{"n_layer": 8, "d_model": 384, "n_experts": 32, "experts_per_token": 4, "d_expert": 96, "d_shared_expert": 384, "activation": "tanh_gelu", "moe_layers": [1, 2, 3, 4, 5, 6, 7], "router_score": "sigmoid", "normalize_top_k": false, "routed_scale": 0.5, "balance_loss": 0.0136, "balance_bias": false, "shared_expert_gate": true, "init_std_router": 0.00799, "lr_router": 0.00144, "vocab_size": 8192, "norm": "layernorm", "norm_eps": 1e-07, "tie_embeddings": "early", "optimizer": "muon_variant", "lr": 0.00753, "beta1": 0.93, "grad_clip": 2.0, "batch_tokens": [32768, 65536, 98304], "seq_len": 1024, "train_tokens": 374200000, "steps": 6441, "dataset": "wikipedia_en"}
Below are experts of layer 4 (counted from 0) of a mixture-of-experts language model. Rows are named router (the router's row for the expert), up (a neuron's input weights, with its number), down (a neuron's output weights, with its number) and show model dimensions 128-255. Each number is 128 + 24 x the weight over its row's rms, rounded and kept within 0 to 255. Numbers have three digits each.
After each expert's rows: a language model's description of what the expert responds to. This comes from a sample of Wikipedia text that the model never trained on.

# expert 23
router:090090100150101099133146096160140129120127119125122086152128118179161123128138125109152120147152102114117147139143128140113142127144093136155143130113177109100077119107114134138168128106098109074114107148124148077118150168105120128095138131146097136076139098146142126152135147140136164167142141088133157092119163112130134143134151110122099160147091140163134077143086127102115152113130
up8:108142114121179112136124120123116156131097145132094095098162065130153143077127127104150150132115153176109128158144129112136137156133146154136127085091131153125111125134190070099124134110183142088141123103107130097136122114173090164088107155120131154081127145140081103172182102171123137112102123141131141161136093161131116153114142113120113163108111103142113124142067112110125174097148
down8:110146157101130160118163132154124099143135130142101109080137108111070144144148115148120127155140127120091126165078114075138099176128109136102128110146121159093130091179127125152137089059161124140143175108122138118104110135124146149126143113138054167165106122114130070098108130174131136117091149142132109099128120152135136126154137126149083101123149126100121162150148112114106089103153
What it handles: Digits in numbers. Digits and numeric pieces in scores, measurements, records and percentages, often in tables, e.g. 4 (6), 87.9%, 8–14.

# expert 16
router:155116095128129181145110116145172082082115133130132168148116132136134110131157122104145111151134131132123148167094139149115171138092122136150150146119194145170096132098086112126139104099151112101142133126100118135077127154128112119140105140155112087076142115187141134150130117075149162167134121098172134104129154127134107130129136126118134118181137129140135107104091136106146119127159
up2:145105143133099104124141117117199124131120143167133121127109113111144123099145131154102143198110113121099155116089122129135153128132109156138125133135147154145132172109092088132146094097086103158087132082145093105110121133116129143117128117119106146138159108138169120086160155121118134180131131156084143173120149154157151098164116140146182135138117111099139131086072083131139159132135
down2:113118115130102106099138120165120133084114139132123139076159083142099124127130125128142145148119148118143105119148118107140117128142195144079148083112105089177170138126159147131182140113122124120121090184115121149102130159151127108124160129127113093158122142126128095114100122125117109098145142140127127133146114104152103121118108153159137147124145142133099133116156136074152099122119
What it handles: Discourse words and adverbs. Clause-level function words and adverbs in explanatory prose: that after it seems, well, more, however, because, unlike'ly', not.

# expert 31
router:129110083175151144096105083135159103118086132125108160116132118133178140143095124128118129121113163110119097127108133134145186157111144126127153162144168155215108137099132107124114119145152101142122105140114181110098098098129136151141089144130130124148132124128103118141135138146137149106136093091132108104124124126125138140133162147100107127159126119135142107075084150075132116062123
up2:137141138125095141141120117139137146146138108106085172170137125135146109133145091135176168093137131112152196128152126139131114085106134086096118072141145089117110100130125095130132120141122104129150127167111162086132106093158141074139094134181095162084150138134149128120137130064141114066112142146157147148100171081124201161107165141130078115120137172162128135110139148168112179128153
down2:113125127115088130131107125119124136125110136132139154105144091162133096084132105121151079065208118128133141093172174145116086100127131124106124124108134112129120146114134098139134117114182116130124116113152132118154126098135116080086110166135090139146134155098135128147152112125137168112151146084128169108141143151157162160148151158106127089141141150135112160152163156136130108165120
What it handles: Word starts after articles. Pronouns or the first piece of a word right after the, a or to, such as he, it, 'h'ire, 'grav'e, 'bi'ological.

# expert 2
router:146092128136102117127083112121132163121160122122093093120172121158114119156108141117142135143119146100134139137112097146187171177095135136109106119153131118156108095131139089126067150077126100149130089102116122101191104133096117136157155145087146121094112154140157104109105171125161115189103157133119072105102100133140119140121103149068110135158110113093122120122143135146113138097140
up2:071172147102128114128122112112125132148157155127135123120157144110148166151088107113124154125184174132098139137118162062114124121091115102108114108151126094147134134082100116112111139110205155160141120110151151196141128178103125152121096111122159083166124068117103081147105150122122110122101135159116153131141097139082090132117115114157144137095100137126119096118105124115147138112091
down2:172137126143128157113126114064088134136148122102137138141151155119133112149060127100094132123082145126127129136151116123111134109132145131128114136120113106117141123148134102128094085143161160167104153129088073180131102175129136152151121142105144150138098125107126100121146151094129088100144170109143148066120154095143137091127134164184117172131080083109107165123109098093132112139115
What it handles: Proper-name words, demonyms. Capitalized words and suffixes inside institution and place names and demonyms, such as University, National, United States, Algerian.

# expert 4
router:143124101132111118119132126053144114118161150132092173118128140148141123134125124169083147143125201116130129139129095127152180172094132164155132129152151130152183131118144092145165153114154139112104088153126104106137106153109155115135166138150113117132145106120171125165148129092166118130162094089137066117111159130125145129122130126148092098154131119137126075117126154130181106093126
up2:153123118083125146148115150139110113104116121150131135124144093130141131079131098120094122118114130125164122086096093079153138117109152107134130166097121145133151148138076153090176131099124162128123110133094116124152178126152162105131129119084116100123080134143092098109173082128132143121147162115107130169094116097139095116170151141121084152115160119122114134122107148076148146133114
down2:077077156118104102072125145102098120124139096115116107143113128117139102129114175101171095119139130128133163146124144128152144126161121124125110159128126145134125135141111131125105169111118122147125150115077133150132139166126140136152115158136108155111103136122115155086131137122123124141108125141166129111171144132169118113131117125132154127106110087122135145135113068139133112118097
What it handles: Common nouns after determiners. Common nouns or a noun's last piece after the, a or his, often before of or a comma: season, years, facility, support'ers'.

# expert 1
router:119136074134158148138157114142099125092159124146104068153147153152106134117142097110161136164130104085135144135136130140120094114114112109105173144104132156105127111139095126140128123123117082117123145162143125152094134128120097149103169097099102145105093105146131127111106117180141159170127108157187162144135145140124107128148168123101098172118100169176124111100091098116141162066177
up8:127125150125144112118118147097101128097149112135123141113082142107107101097144117133168145128109158097109148118130102131123098101112142136120120159112095111155153120120120134122118131093100141162116113135129159108121103128128158157140120063105140127144135139088137074100116124104131118144171135130177129123121156111147140101109123126116123125154107152119064109121158151071126134096127
down8:136143192126123154119090150103116169180159218109116119091165163157087103147093134125106116126114135123145075093130162160141097118119119086122129168117130124131147116164142128112119130122139113127119109124141091135148135145121122124121159117090121150139144146173125113108134132138128089144100113147106163144137107125126127135137076117101166093133106151150081110135161106133156161128129
What it handles: Numbers and sentence-final periods. Digit tokens inside numbers such as coordinates, years, percentages and table totals (27.'44', '2017'), plus sentence-ending periods in prose.